python train.py --lr_router=0.000806 --rope_theta=10000.0 --attn_scale=0.125 --decay_fraction=0.908 --batch_tokens=131072 --max_steps=3906
Below are experts of layer 3 (counted from 0) of a mixture-of-experts language model. Rows are named router (the router's row for the expert), gate (a neuron's input weights, with its number), up (a neuron's input weights, with its number) and show model dimensions 0-255. Each number is 128 + 24 x the weight over its row's rms, rounded and kept within 0 to 255. Numbers have three digits each.
After each expert's rows: "gets" lists some tokens that make up at least twice as much of what it gets as of all text. This comes from a sample of Wikipedia text that the model never trained on. Tokens count by the router's weight.

# expert 9
router:169141119176092074137151159122143118107109112146115143140089106166169135087161138130143143183125176149162114125123122114091130108134116124135112122179138127142104105129144129173159134180124174159086120141116140147182106099099083117105154109142148150162082128140135121107149140176122108095083136132127129102166120139129143158146124129155112160132115148143137103115134128106140130134133105121149133104113082138147134141141160119104160091142143089165120143134142137119133109115107116109084118079101138122094124119129122121188157091145135152129151145118122106124112092128114098167127160118122175119143150098069117082136087123099133100170160086119165120116145092155146120104105120132142107133107151119131084157155142140102125110141126134114132082080092136104134131112161136
gate1:155152117166158174135122123125145152165067116116137149096136120142128195132128155121141138109156141098119099096144128099133130140117137138091130143144105089190170099112166140134111188123107144174080093106094163104153126151131108167102139099130085110127170115141145136139130111072151140078137102157143121132146144121116155146091124127139095113099087130156158136171112106112141088121098135089164116115132114104109115114168139147141118154159132138129178096132177106116122147131095110113086155135134140126141164101141156123146134105151140091144121154136170112115110088112167157184138158111139160120111141115130137108098101144092102116110123135113127114120132135130138172106110145132127132123094150106114148129148159150149090110124100117137151125087167140169145127162118139
up1:134164124114139135109069128105110146100117147160143153138153149147165098131148127083122110124127124171145139172148100137115122159121144128103147134178144179107144129115139146131167106137174161090168138105136146133134094148080149158139124125114151077095103136129111078135135138106139127139124105124131131146118151093145142142101113130119117153092121115098101124083126076128135181138119110116116140117086082078178119130133114121150142102136108110151144159156110093104148122139109151134111141142161148093129141089103129167137132134075180171142116141107167143092161131142113140195176169131149094123145118098120111119114143145161102113138171108150138137133097125137152138109136115148157135122112136182131098127149118202143108131134170147165118137158117105129141140128113112
gate2:195116159126119113145123101136171120093113162122099126162130137149088133134175167100166161105138161147147103091137135093116121146082154112167119153103139119180138150107144109150143080154142135129146146148102118089122128103099107160110090156112107106146123096121142096075141135095148128116100142171130105115118120148093132119158114122152151121143182129133103135149178139139136124127124134130134146134110101158159166125122178136121133117109139135108120154130123183138137164136115123158107157107127117136117141160137178073155111119152092175101121133138116147131130116156147151088117093084146149131100125082099087122109114117090167142110144122151148125096119140105156124143115102110071136182109137123153154093095125083153119097150120151156114158119127118142127113149112101
up2:140066117113133139166151160138109133116142122152120117127162112148084125120135135132124175153127126135106116161086112099120115146099113111114133098160079122144087126133138119151163167127128125099117143157152105119098175098122118116084126110146137133091134055119166132136140130103131130120115165108110185133148142104087112107122081085155199091148120111123127138186121129148126161141127122102164128145117133092147104100099123179114091129142134138133146108126089113120134134093122122127176125133128116121122171114146088163103131133135103160135133149108057122160117139148152123136150149129104166107092098124154154083107138123124111112093166132097184111150153148102109133153119140154183123172138158128119107088141143144130162148110101154166136128141117116136129112111143126
gets: " (", "-", " T", " s", " \"", " N"

# expert 4
router:151117143143137146135116126092133112116144135133133131159141117121098120088138124118123101102173145097163145125122183175149129146135145093109152112132142128150124104145116057078139100111176150122163150111107080141145114132139134121155158137131131124174111127138140110171107088142100079109112109133169143155129118129147125141120128125137147113148073122113172102139132142122129173150129067110110144134116142128102109130155141109148091136156117101169145156140105118125118176128094113148128156155125127100112118147125111160082121145104114145119125094167137131166136146111112117118117117143131154105104135149147122162147126156165067172105132089127144159103087198117164113151128104169147109097113163183138123126094118084125141173100153121166160127145107140116132128080100108
gate0:152178102157147117109176155106129122136137127091142120134123157111153135109131154150155126131109145098142199097115136187155134115116146131123179111107109195125122161143126122081116092130145095165141088091115130163116110146132118158099145117141154116114115093137115146151180166108142116129148103122073130102114126116085144163143109118139114135111158142103129132142130147114101154136140164132148145138109132109139089124097118096116151117135115115125145093094133108105180091135093132108131112110097125142180162147094148114095115105167124127160094082130159079118138122148147160152168149168143105120167124081121109170128102169114119126155104151144130137118123157123145125142119136097093148135117141156139121142091154079128145139127119150130124157137111129155167097070098134
up0:126195140173147129119053152163091121139146161134105151124175118150165124126133143106124122137138128142203159141135145139108116115117135100108130137088151114122123086130161181130148149103090111093152140128159149132154103156122155167085149124157129108089158133121130120181136112152071103150125181143143119103136125119131161111110135140085134129134119145137135101136138140137139125134118131132142181120099134139082127149152184122138115119124144128136121136125124089137062088130114168133110112129114110089133151093137145083136120115143118143111124122161133104163108108137124153105170137116111130098115100126123112122101089121116116104126155131130120130062125091146117086151120066136132134168163140136097140109112122117121128172121127113077122119141165167126119085112138165
gate1:150107120159099158162177132121133117106120110103126134126168181101070083120132109101132144143176109126142188133152100183150101132112130112145111156163124132139131088145113105092165117080089132126142128108124126123141146121124135137102111132122130165145120135081093119117140102180123126123099100132112101144101100137126114093136099139166147132171096121117127148125119145076149141081133095151098119120134168165096116117131101125181127099130130138094147121114075128147159125134094122168101092134127107163106130132143145130085132136151127135143113104139129170155128148129179153076142142119146099116127136108122156167130117129122112127106195174106109124094160133112129108175131116151128118153149147106109139114135164099118104112151074111100150141140105124149156079124103113
up1:118096167144158116152159163199139125134146155121123093096134089125153126124102108093100094109136161117126136087145136093118124077081164123121113159133135132137171116138071108125110161159108119158134145082130173141170144150116138157160184130177147104109126098125103101097142131125161152147141158137121126154112096125167153148082150129150177140122175124131143139129161091106116106088121117085145122085111126085102124158116108135121131172149132115125124135143119128147111118136095088141158107106099149095136169132074117146121119130129138114098117139088158147145161156132143141103127117098120091133113094138155114139107083135150156146117137080137095120158082090125165125107132118112153149125118148137128129134119127105124124114135118187129111131123090147144113158131116092
gets: ".", " and", " L", " l", "am", "en"

# expert 5
router:112135120104070094179086143166081145134118133116164102102123133090137103138150103176114140141132114085161126145134120141132169162141175151142059162135122143161124158127148170100138147143135143130154130133177120119123109133113162133103141150165103177094102119116133125172124157124132146180125162124126087138154152139152167131158123135129149145142116120105165127163115083171097097139139130127114121092131099110137155135163080161133136149123120120108110142107090098144131133096093136173119139124151146113128175122131134141156170132109107137141142077114152100117157144156103150126134106137142136155130120153127128142113163147130169090139162159116120127109152100134050089093138086118103130103130114098109128116105124105087159139149141138172145127116099113149120142120117130
gate2:079098144144094112119094108141100110120162097124111133087137157125117132195154112094135122098136136112099106117105089100126149118130136123148114115099081092127124160141170113100114162132113148104105143090116104126133094126138158108128107129145124102123152137140132073143125129144090129158078193117155149107147092121133143108105106118092150133174120153117161171157124112157108115152129125159144129064114087119120125149147093110150110128133120120140113131144159139091114109083129147134139130103153113075152134107122109118132118126111116073135117123116115153163144107126073174106144101141152156162161134112109114158108144106128148150135141116143155121145202190154132132089190113126143121138122138126155140111103116086105121119159140147160121102106088147161108111122126108
up2:087158177125142107071095091100083098103137147114142116115103121085184111157105149126172120069122105092137096125123136104117092141139154092069096114190115140114143122128142124086138128157169149121091134135156126139127160093121122160125159122154165148103134141100139075132120130099139127102076102090097127165149127135120142111172135120150164130110120137164150158170125149117092102134100103122137138127137099137126078171149114135146143139153111131119125149129145132123142121139149127143101070144178149135127155125131163119127088159150110165095103139136117138097114160100135112138122095140146164152165094129119080133156105113148131102114108140139099124117085155120136130133137113141108132083142125109108132129098125091146143174113138122114149153167107138124140171131133119
gate3:148061114112148166183065128154112078169111099126147169152125148108150147078127119119123145109117111161145119151154173093166148158144128161117102097099136108138127137143122182150111107126136119126156125119126148097108130123094124137106153119146092119123110159142100089121130157116100106157147128176154095117106103136144145083144102101152159119160161137125088139156126098144136121125134110120112166199112116095144126126128126074114135151094128170105110139134097102151129126124135095143067139109150122097158103137095123129123122115127105129172131107149123144123138135129132147110125123144128148191109144163151166165098097137155125136149115116121118124089113114131128176115108099091153166085110131135122154134131129155139111172112113133166126154120154126135111118107076098
up3:132101127121144129111102168135128117128141094095084123134141117160154099115126112120131147091069114130132165115140066133119138133142134116161092088140113132105120161140134130119128110120153148156125091129150169115147187147159122105120164081100153149110166123126127160137148109117167146153093142127152119135120144119101135095112140147180129126097161132107157154149148124124125160102153113150123118162094120143160152135105160123095125162065121153133103134127066136132104107136161140109115093113170137134137172153113116121122131140080130170124099116100155120116169139121117111130164107116102112116119158132116110134084119107098057120133141090166162137149102137166118092164113157100111104121161126188175157173132145136137125137091151144156159118112110124142112119097152154
gets: " S", " M", " L", " P", " F", " B"

# expert 10
router:109123109121170110121153110140124148141149147148121138133133127149123122107145164119091135127126103120128133129125151101133098126165115143126119116122123155127135128113156124129131128160106139145105176115142107143214155140161057154126156139129066186157111135165125103168134134171099144163118122116124148096152127164123117151169135112149135119083112104116153106156133138079149139144105108162132143109118128110092105137082134097136130150076087100121140130132108100154127093175151143142123099077140106142153140119115151127134127153098132122096143151105088136211125137115105103134155138152133123127151122138140130149141111103113103146144180138173100086134138087080081121116144094103088134135154126157094162150118132126086156137159109119132109107104124130163164126147101088
gate10:106158130129167147115126124110124147093141111102136127141095093093141121120154112144151137121136124154114093132126167142114140117149096157106145138117111138113138109095116170107113088160167095133124145120098123085141203154143138102107111139095089148165124186099132119122104104139142140134166110145118102157105110130090061093169110099146131130098105121119178120109098123114126182137160145174149157171155162127109159110156146169118140101148121088124129144128069141108167139145147108110145103146126086155157150172092138150119138139142107149090133135122151125154117173128138146118131122122138077093108146150157117123136162128125113115091126139148140090154133138115103110113108112114114159138138110172114092139091124105184125147109104147141143120125140075165126131092130160
up10:152109105156120127124182125175135127094096155167107104111149106143077137117162130139145153144122110129161099115129109159173119108091128106116150096135150091152158175068119162158090115106115150154122139146102116145159091076135122137134090154106168149126129134119134122122144079142108123085113165118123155132126123158121116135101143145106117137118146118126130131179102120124135150138122113143130131085124128149133102097055154148102099149131127141140142089092145104163156090109109127149084145124138154105126121137136092183113152140105164064167152126125159080133102148146119111156128114134142115124105118115150187115135152124140142149166148128129149164156187132110115125145100122130122105112129123121160172108146078118108150143139114151141148151117115088101166131139118150
gate11:133154151130094116095143124162142130157149081125138161174128117107192131154125189166144134128123150093106152171132158122161133165113121118095106129103102122125118119148115168133102115142121124149148122143156140156123124133108117142163144121114164118181110151130182130132116116163162155133100150143131124126109133128126106177133093122127091120110162127141098124158153086131166176104131128126090141165161141099121095114118154128117152124096121138118121122151168166107120092158111116157123122094107092117117172139093123133166100179131110115137089129132123090163164123089126158149152140109183102084114128150171143141165133087137163141117112122141118167113134139162166122141131170093133098138146157130158138140085096160142124184153123168153126114120118132138127124096108146
up11:125128103142165139151100137121133110135148122122133123093134129143101108140147077144154116153130091178118154117112121114118127119087130137101131093113145135153109111134081156152141132144160108169167167144138114154109088141087117117109165136139129139138101142144115133113165137126095127118152145135076110123111139121175178126120124113167116082114103090146099148105134118150158182086078086155155126112158122098140165101134112118118121148139101092121103108140134128154148155153134113131087173124124113121147129101110130127133119073101124096088136097099136132124092149111171138114099145112177081183102112160117135181139129173154123104145154120141102146093109105115140150126077154115136151125098164101139169113136139186131108160124165140146170119130150096135140108157110148
gets: "\n", " was", " is", "2", " 1", "1"

# expert 6
router:131113152182146126139145089169125147094146135133145151089145121115130109094117138133122120149132130112124118136125070098085131125151099094137090119148091113118133121100135131135111132138104133158148103094167123106173125143132091130096086150126136156107150119133146129156158159146164111121156122098128115090126121144141162138130123139113092140077096124110128110104107159148197126118124093128134124090111151155106080151124105113180154089167109086162114123160092090132141130121146153107140139137086115154115101108127131167095138076128136112089148121123085112129129161125137101099137115161128180093113142115145090131165110163121135125162136127116136082123088123154176150119110111124148181167148141110124117129148104125074126141147146111090101127118101155117176106127119081
gate2:085127148113116112142131147125127162119077158152125125123099142134126160155118077133117155071140140124138150137135137115113121161139131143124136101162122093111158095138139135137156112142151171141127134148145131142151145146129118130101144131058149125152185081128161139183091149161106136123137138105122122136106152141076095141133129114146140121095168128138117112157124094103131062135117114137141132123139151128139173134114146115123127162144112157160132119146124150110124168099128165139178104048166146153146120129140166175142088135158081105131136106147146142122131161140116107125121122129102161100146135206140135148095130127096125126159145132170137103110116125159154112111126097165171115131168144158090121099138103119058131120171162123135119144125116120135144107156097134
up2:114106119109110149126134119098070123133143136124103142111141119120099108101143136130187139093137135123146165108116153169120066153109117105144090149143133095141151121099115128076118101140119181120156100120099071109148095153141143079144095135139116074087124128173155068104120160149100095103109122075146132108136103145176116140122132140114147101149150123159112145086124156134156122145127169089147140149124101135110122137149119091145139106169109118124164087101101105134132115156150123154128113136149095150102143166125127122137078094116101134117134120124167132128146133119151135143061164138140121103125115101134105139098123115100152113117133127110159103136076112142121149142140126097154113113137126160156109206102157124109133166158125095131134122131139151159131120145154166
gate3:123106133107156123069123133110135128134142115120160106075136144124124120118148127153128140127104135170116121134106167098114112162158149062120104126127134173137130092103116126081109095156163164157128149120118110157131155162128107117137123133132100091122143119119121078126131182121093120102112134106156130105123145159145092136169165098137122083137142111137121132153140126156124158144134113131128144121064113192110101126168111102121119107142145093114125130136151121092137115086167128131146145111100130128156097098161119160120139084132174103119113112150155136134085137211150113188123083096152091102120162126112134129161140143101139109116145117124163092169124163126203116154154139129119141145112113111132082144100131093113139140157120121110147137136149154136130128153111154
up3:130134110133123130128130134097115102128114163136085124110066119123155116114132093125166130090112128133133092132142126143102127134115151128132096155149121143134077139086116134141195148113117100111083131139119169116121105111134143114113181136121114120092105131133163147128113123129113047083166111122137142098076086121128129116099149122154150151091119128121117119142134093110115071150130151170117108150160132140155093106158142139166090116139133106134073188102116101127123135117160142118109129110124106119147168158162128100119154144098176135147157120116133133125088159093151141101125154149121115111115110127175116104118162128154144108154153081139092163145082137120160111129155127098121126115147114128089106105129168140089146149150133123147137125188094074126138158140128095
gets: " C", "u", "r", " m", "n", " A"

# expert 2
router:140088120130115106132145097130161114127114137101112173162134142154116114136096133113128154125105076120161129167135167092125111160136157091114135109134161123151112069118181108124121105115087152085167158107133084123127116123168072131129151124119125158158135090151142142105140102141165087187143112165142137124110113106101127159126105123122120142146086087150125151093147122114144145122124110111177104113134117095120124135123114152111127173127140139127088092158139132103136075138130122134094064082148128160141141148109124128190104134105144130139060126124137089128139128126146156171093159085089113150115153141138160119114104111102138125154125109104162148151114144129095148150128140121124083124142136107120158136185129120132103127124132137084105112140108156157140097145099123
gate2:167088163127116120133120143099145155140133154097075143093141133119116129150088114148119155113138107110157098116120158111153139127128122141115109141103156148134139121126156151138112121141123122134144141105108093136117118167148096096129156113132146124119180156114169156145144087098128151088110154116118151092108121065121112170077112152121161128116123081133071169106134099146160127117103138128166143115141120124073136143133112125147118187127111144121099084123173155141067125081127127152122139112146153121142106147084146125180095101058100125095127148107120132110109134160130101118134177126141126138117145123125108128121081155151127138098145131078133132151137155134142160141147111120117081145126125141120162108119129133107113126115073179114139149120114157090094141156126182
up2:136130120111146136121133135117133135126188156135127128120159114149145119133109164127116087143118115151113121151109105165168115123099129084121152155077176082125122110144161140112125102144147069120126099150126159147094120144135135125139119096140113139106108152092152149115107131161106111133146146099143131102114152169145109127104149102173097112154130153128125117136087076117159125113118148143097113122155153097103140088154123136147131112097095137123113176116132122154101138193129068123066148118112125079096113114092124124189169105114130115117151145186106102191151096147101140092147099187117072152115117148160133115130092107114107124094112156147131110139158147138140126114101140109155138144128113112152105157129115126138109106142152127134162121107121135153150091095098116
gate3:114141148091171138136170130105106093081088122139111124129087099155128105129105135111117131149124126111116146149145133110127110155102120139117105137089147111126136092105122105155115174115149126125133148123111153152105143133136127135134122101132074108136107103156170164106141131102115128110143125183148150146089157172125149144149116130106117106163114094129092157153150118195142088145125115119112132119135116108124127149164136098122129134109135157128157071127146124137115111179155104147105116119168113150147103138130161118197123154116141130094146135138142092139158116127140119175117158122116154099118112100164134118140094110125147113122158124140150123182133096110157136193144119113112096168130122208113166096128162194128111109080143154157149104131151146136117075101145132
up3:118080108164163112130146173121125147134107111115123165106132184104121136139116131122106159134121141116145094116109088147161104121129113092124114146106124151146121112156141155089133130156126093147093136102081124171111152147080110148127149154102110147135098124085111150074137131098126129121116118114117091109151121104133153095113106107124159133100114130122125117110150121136149112149120105110145110136189166174064085100143128142134094135123152117152126163150152111139132156133159111091145180183122139101143165122113162114125126126124181138130090131135168122123145108124168095158200124156130111123122139143112129132164140136102120092127182113140131133080113155141125104101160176134092120185115157166130103118109146147167119136146089133110123091129153116115124115087135108
gets: " ", " a", " M", "h", " f", " c"

# expert 1
router:142173125147091155157124143119105124103125142067161122126151104141133135151165190103142167157096136147123111126099126113136133126133135115146124109175111133101123131125134144146127146138149121183149140105120149142133139121114091109157116121165181159163184155144109121148102114118092077155151129145102168105111117100135080154108137154121113081166149122140134137154111134096143093093092142167117092105148142119121133141112143133097159138138111117140143145142129131108124108136154100098100137157154171134139153128165166120154173091165115110138160142123116164172144086155126116133121101137085115152111162142128179128079146164163102128154145160102117129102117129098137121098097159152144140143115087147113160145150136137112158081101131106123066127140112144146128146149163103
gate1:150163128126119149118138125159139120085100134118124124164159110165156102126140166098129181158118140147113084154114146128138079124135129158145140099165135139125148106141176151134107141123144132160083099146132115126144140089132126096135091153114124164137143110127142150125148083126133153164123150117124101129144114087121127138129119090152148175125129120144169133124135134119108119091171097167178112147136106121123115147128132153128164170110121157120128099126088098093110086156168089125152078099120162116116127129135130126178129149113149148121139149147092124096159128128133090134149126154135113115116125121106168133097152134151141124179122076098096125078081170080123117173130127123151118122114140143089115142123115107119099112073067106099111081140142170168099143142097138
up1:129127151100150155114111132124078154142110126124134118108106175117063144170137138124160094102103140144135149100132110155168119078145117140178095131156163134126118159149141151141124083088099140113141087127111116130107135098104133097091129118103133111123095099121141119161130080163134087156122098112133112136150083142155104113061085143151168117137151153119172156178118118143144151189124122140112123142147136174179129111151131113137139104079143081135128129144093083112135141100155160132113145104071115139156185143126105134135132146124106119158170107137093107125106138139094107097145111156123135125145142113109110107109113067139135117115104138152122162093156155140137157088142144142120111127129111113116116141108154159118117114102101114133120145125126151142104155130114087
gate2:147151122096130129108139143129127095115111114120170134134125118072125144123120151074117118112106126139106123143140178148132132142163107154164112128146131152145132102149108158118113175128093137089134110130143125109167109138147107122146124156121191155175137126131131071113123124167098126103137169086136123138112054081112141151095161101165090122177115135114126145112155103096100114141113142167136161141107155112136131113149118072135146137133123119150144109166116128115181108115137140131152134119160087114131153114151147088132182135158127140155131172130089164114184125168172185141142082115125139159095091142121129097144118140127133128154165134141112163118110144115079108158147131107116124091125131119160149148118116094128159096118112103112124132143150110156124141132173153
up2:110165125137099153107114112136123145143132126176124109148152097123123093174124147119148058096123138105136115117080135120180128152106079130146118154132116115123142113078119144153124160120115137115126135100134087115161124101166128155153109081154098093110100093112134148083140117208146162097147151145140116141148095126119099159131077169106142121113107112135130101133131101140158145156138145113138162147095116134083125161107128112101121147085139095104126096116128158112155165156138138127185135109113149092145140151086134104154126142159114147076142093166111081107151106109138150147149122130141146134191118131141130106080130131172132111108108110108154150130147137154141144119106135156139123085118128171143143114125139134131113141105139091132134157127103147116178098143102094
gets: ",", "s", "a", "ed", "ing", "y"

# expert 8
router:111169079095128142113143125126130104116125135139108141150145144120115103157136137171153113113093106108114103148109150121141156140159084142156107131126100138095150123141102157168113140149091086085081163144145147151128134120130150145134134103118112125144108125134065138110120158101198152112156127097095113115124128126135128104093141070148133156161171122111106133121118156154103094096150083134114131090143140141136130107106158119113090100153120138108133121163136073137148090159135167135149170133150097145127156109172144109092114139135130095204125097114131116154142122134121151166142117166112112130132113127110099138164193150131150111121092119132087108117133148140168123159145121161119168114141168143128130108169150162118125120163101175136111103128129098108170125102138134
gate1:150108120104127145131126116103117096134137165107117151137153109062129141147132120078144138117141135142140152127147141092142092134086122131134149149104106142141112077114099148174107121169135104150121110147147164105084118147106160177149130140087123110124160063147089152131085126138120083127136156158166128161102178126100161135091097097157063194145113149152148106095097089119117130082092119110125153153127164105130159113105098145099124141148117107126127163105149128084125112103159134152139146129126104129157117146160136137124090127147090099127121076121130098133138141107153131162127140090120109119119118176106127095133153114152133134130161141166132171129096163157134117112140144135118094149122130177120140102115116131130111149126087177156124137130108111132135094116146111
up1:135112135108130094167096109100109152090122132175165121087100140115103127113135115137140132138140166103145116130123138104146147113107160101113137150154145144130151176102120088161138145101129149125172118112130173098135134086142157151128103179128120131110113125138159108131138083117112129118133113119124133127174145136131129114114121195126144146150101107133120153109143125156119134131121149122114116134130138136099111088132110136122127109130118146122136087122149127162114102126126137143133187134157136141127116115134131180153114118127169105121142097104149162114128181093109150101100103172178132124123078096120147114104121081125111151152176134082153194144157116146114192083117194124126102177137108129112114131134073143110138097130107127141156114191129125132137120130074070
gate2:166131159108053143142136077127112130068095128144120149146125133128142130123129123139119137163107155115104133143139134149150152139143112092141138135102106118135153129150134117100145129123144149166178161137132175089120097159110102102096143136085107128131091136159082122098086152135155117107144117134131090153132140115151137107108146114138137119115096099134106163130102203119147137119120151144155112112119140118104154124145161091152118147152118139115107129129162128175146145126132182132156166083179152112128093132162114149143119128148132160151171118129086102109128168125136137127142119138175100143129063127128058123151132129134125120143106138119157116100133159103123178131119136113120128129129143177097140120168133121068143184120109137136097155118112125101150078095141146
up2:125085129138115174112141109105112131145128124127104142120126142149157103107127127121116108132130126172131144133154144134139136102162075140129117158138128106113148095121175136124104131129089127113135087051152162143143103169091127129093139166110130149134121107066136169124092135124113077122108131125099096148131139112122138074150143114133093100159096132140160160140113146166148074132102157141116103117150128138126133160113138130107166144151100120128175084125132127095100131135095165132091137115113085136127156153091120147162153124113109148148138140123166091127131090087157155076165140126127143138157148121181140172117107107176116175153087148150165108124093114114117159137111172106113147105149128154119116153117101106170110158137107127081116109125121145144143128150091137
gets: " of", " in", " |", ".", "at", " on"

# expert 3
router:110120104101138164039143147141166113133088122134126125155135126131111113118086087122122157136112147131108095104134110098136147111126102133137155162101119104127135123133093135143142085104112141134105103117158156111110140129110137105117083107135159134103130127158148102133172141153116097119141143129135127135165110139076108122085141119165135096113162080160119127137124142111145135122118164159164152141129107147117152129115127093135154134071143133099108151150155147133096117157160112147116136153074161141140132140110117146140154140160176093097119164094105109107081152096135099109104133129139146131099075084157118118152143139166158099124156111096142125139141118129111129149133143099166080143101105131142112099107092129174129139064174146148180133157174087131118114103142144
gate1:108133128165144112073165159177128137151116124113146112084096128115173149150087116107126155122174177107121144127126110112146120177048125137127151099153114123143109130094094147096139105132073135149140151115181098099119125093083134060155104129129139097116128124186113113141131103152117115139136151093152105140105134157134116080113172129158150160088145113111143153137147108115101119139136134138150129128125117136138105119143115105144159152106155142112138132098147139123107133127165140186129101123118128146148145137159095125135057137165165134149136132161104166118106153122136142144095126155107130170159117099138095131162101149128144144116127152165108098112161144151140138164120120122150095135140126137107144110114163136149119109128147140118136147068140132111109079081122138
up1:091115165160166093087135099096154090114150130098158097105124145125122130116125109131113114118124140108140137134107120131103127106095151138139170118096152116158141121120092118133126168122150099155084130120114140135159099157166111147107138116143122116139163094123150071113155092132096156111110115134109133109132130127126152138146072178142160120115088116144145136071120088128073100150063132148066124161162144141165079096180174103120141114116151083090155103168127133079167135089149127081158122162159118138145119091153133105128125136118116109110147149152157138129117148130152109119147138151143165162106116136116081142135124133113162114097117103149113142136132116123120118168147121115100148114124146128160095119134092139134161106107108115152112106116087111101125107164146130
gate2:169114163115188094076122131118147124128129125106116126135109139147136127132110123134159140096150145138052108112181145110144122141104138159147143114155135137134151133127125153097110143130171074124087112135145179101110123136121127085145133155093139111127129115106128111154138117107111154124159110136124131129167138121148119132173086125161087097094114129162116110112116139120165137092113150147127097151134153102095126134135094151107158171083174108134162103141185152121075108098142078147115132173140118100121147133166090123129130152122125152095164116145132130110103139140110098111109168117131139087141096097151113119108146116162098110098106145138127176151174153132142149143135109160149136139103133123110123137124121127147122113067178170132134193098110104096121110141114117
up2:132140088117125129112147114124115176113143109137131126111100114128153141110099118122114165157179127111126119169098138123162106138127140125125098166139139141141079093120151153090119155116105168164145135083134105141143129148098112178132158123107145138130108122109073106147179113118187125139173114136153122099137102108156110121103140160115121140135110120152151124132108133120125138171127147100123107153140160078113099150141115164184115112135143161097172133105108151079063174127184107136105115190117159129116119138112133125123152151105089112147114164140157140134153117111120116162093136176132081139108098168116124087161107147114106117145089155124124130133142092120133155102147118104126190128109118142112158125113149132163099105163121131099151140139142151124131136171113090
gets: " |", "|", ";", "l", "it", "g"

# expert 0
router:131119138122124090102120116151151108142112111100125110090097115136114159130152130110119116097168133173142151131131128115117128145124149151143151136157129051117091109104131098112069111113136122110174090095105130163114128176126116106101112161152121101093115148109121151104148163095109128097089137114157114132107140167110146140121119161084138132090171131118106109098151126149151157131103119119158150116151126133143146159168133120086140128098150152121126140096091120162147158108129112140116125144111067148099127129134123142122140107070137180125165078134145147096127128157111110133156172133129153142107135105105134116135112095187139145112126159124103138164138080138107164111155099134128166127154142118117118120083156110124148157178172078137081154150172164137116125151109126
gate1:129070135111095113115147136153102102129135104198157102117092112110114151140136150095090145089133114157124132136126107133127121131172118144113136092087128103101112114093107147116125121080138103144166181117117146136142112114116096155124123126131164116148066102132134135158125141123075120127132113103157115100093149127155135153133115110121129125101143129125147133142098118176117166112173165151184154108112148118165131171157145103103123159124155112093179132130141181117098120110147141138143120141136093135145162094148108091126147143111108149151113127095123150134114120128132138091095134089112136117113128076119140135157119160145146115138150147103126082150186122113160121130165103103135134148119090162160137148157094114160140207147125125154128166150142133153087102110131149
up1:172103111108117132115114191105150124136134115139112137146128158133102106168112089131126140077148095101139089125116141185146116091120163105109142144162155107143154104148112132135088097132157132135094117127132099127137117108190130169130100102142123126123136166133120139107101127092127086131141128125104125147148117144134160117169146132147154166087101129131151183129153153122140106143119170133094161164109105104176112121117131109159182090134102165104112119108146120131096122170116116129098121144113175122118105139123131142116085136122116147134116176102144130151149134120094132121139095138161173073154150120134136151112158134154111141121141137139134150161129103141140129096120148137133128104147063197133135131100130102093179106133102129143110157158143136188135175091121121
gate2:155156127148140112116118096120097036178107084116116146116088156109119087117139156092098111131113079072150166122108126130090151142133141103119135160112137131128133126140108132112167103082155120078152147106119126139087139172145097113084151155112096086111142136116134133141118159142129139141141128120096152153133167186102117107124139136171143164118115137130103172115151146141141135115139128152119107137127103137092117148114138131143160136094140121124109118123109150123178091108167086086136146136148123157097124124102146146131118113042094121139110104120140151135124127135143130140131128182131122122132121090142133103145121133149114150130110127097109125156149129150163109149135163124125157129121133133076164134102148144155119155130077141143116193166167125166128120150102111
up2:111124105136158151121149140115144107097128136139129143125148138114119108144134164125153121117160143143089129111092136161137135121123108133130153132099127142131087123162096150156098149152091128119106128176160134124097129083146123136138153097110166118117136090117161087111104147156083129123113157138114159120143110114149146178124139134126122121143127149084111124161130144181149119148103113129131143111109088099151136137123114126167098120104120118143107136069124117093111053096146182120112187144136133168158165135170146177161136149123125111160098130109147135167124151108150158081116108158120111111143142105154109115110149126144133137163128117136184122124175113119113113115178113120129116148214119171139114122125160152142089085082121159138134146155067141138139126146156131
gets: " the", " and", " of", " in", "-", " to"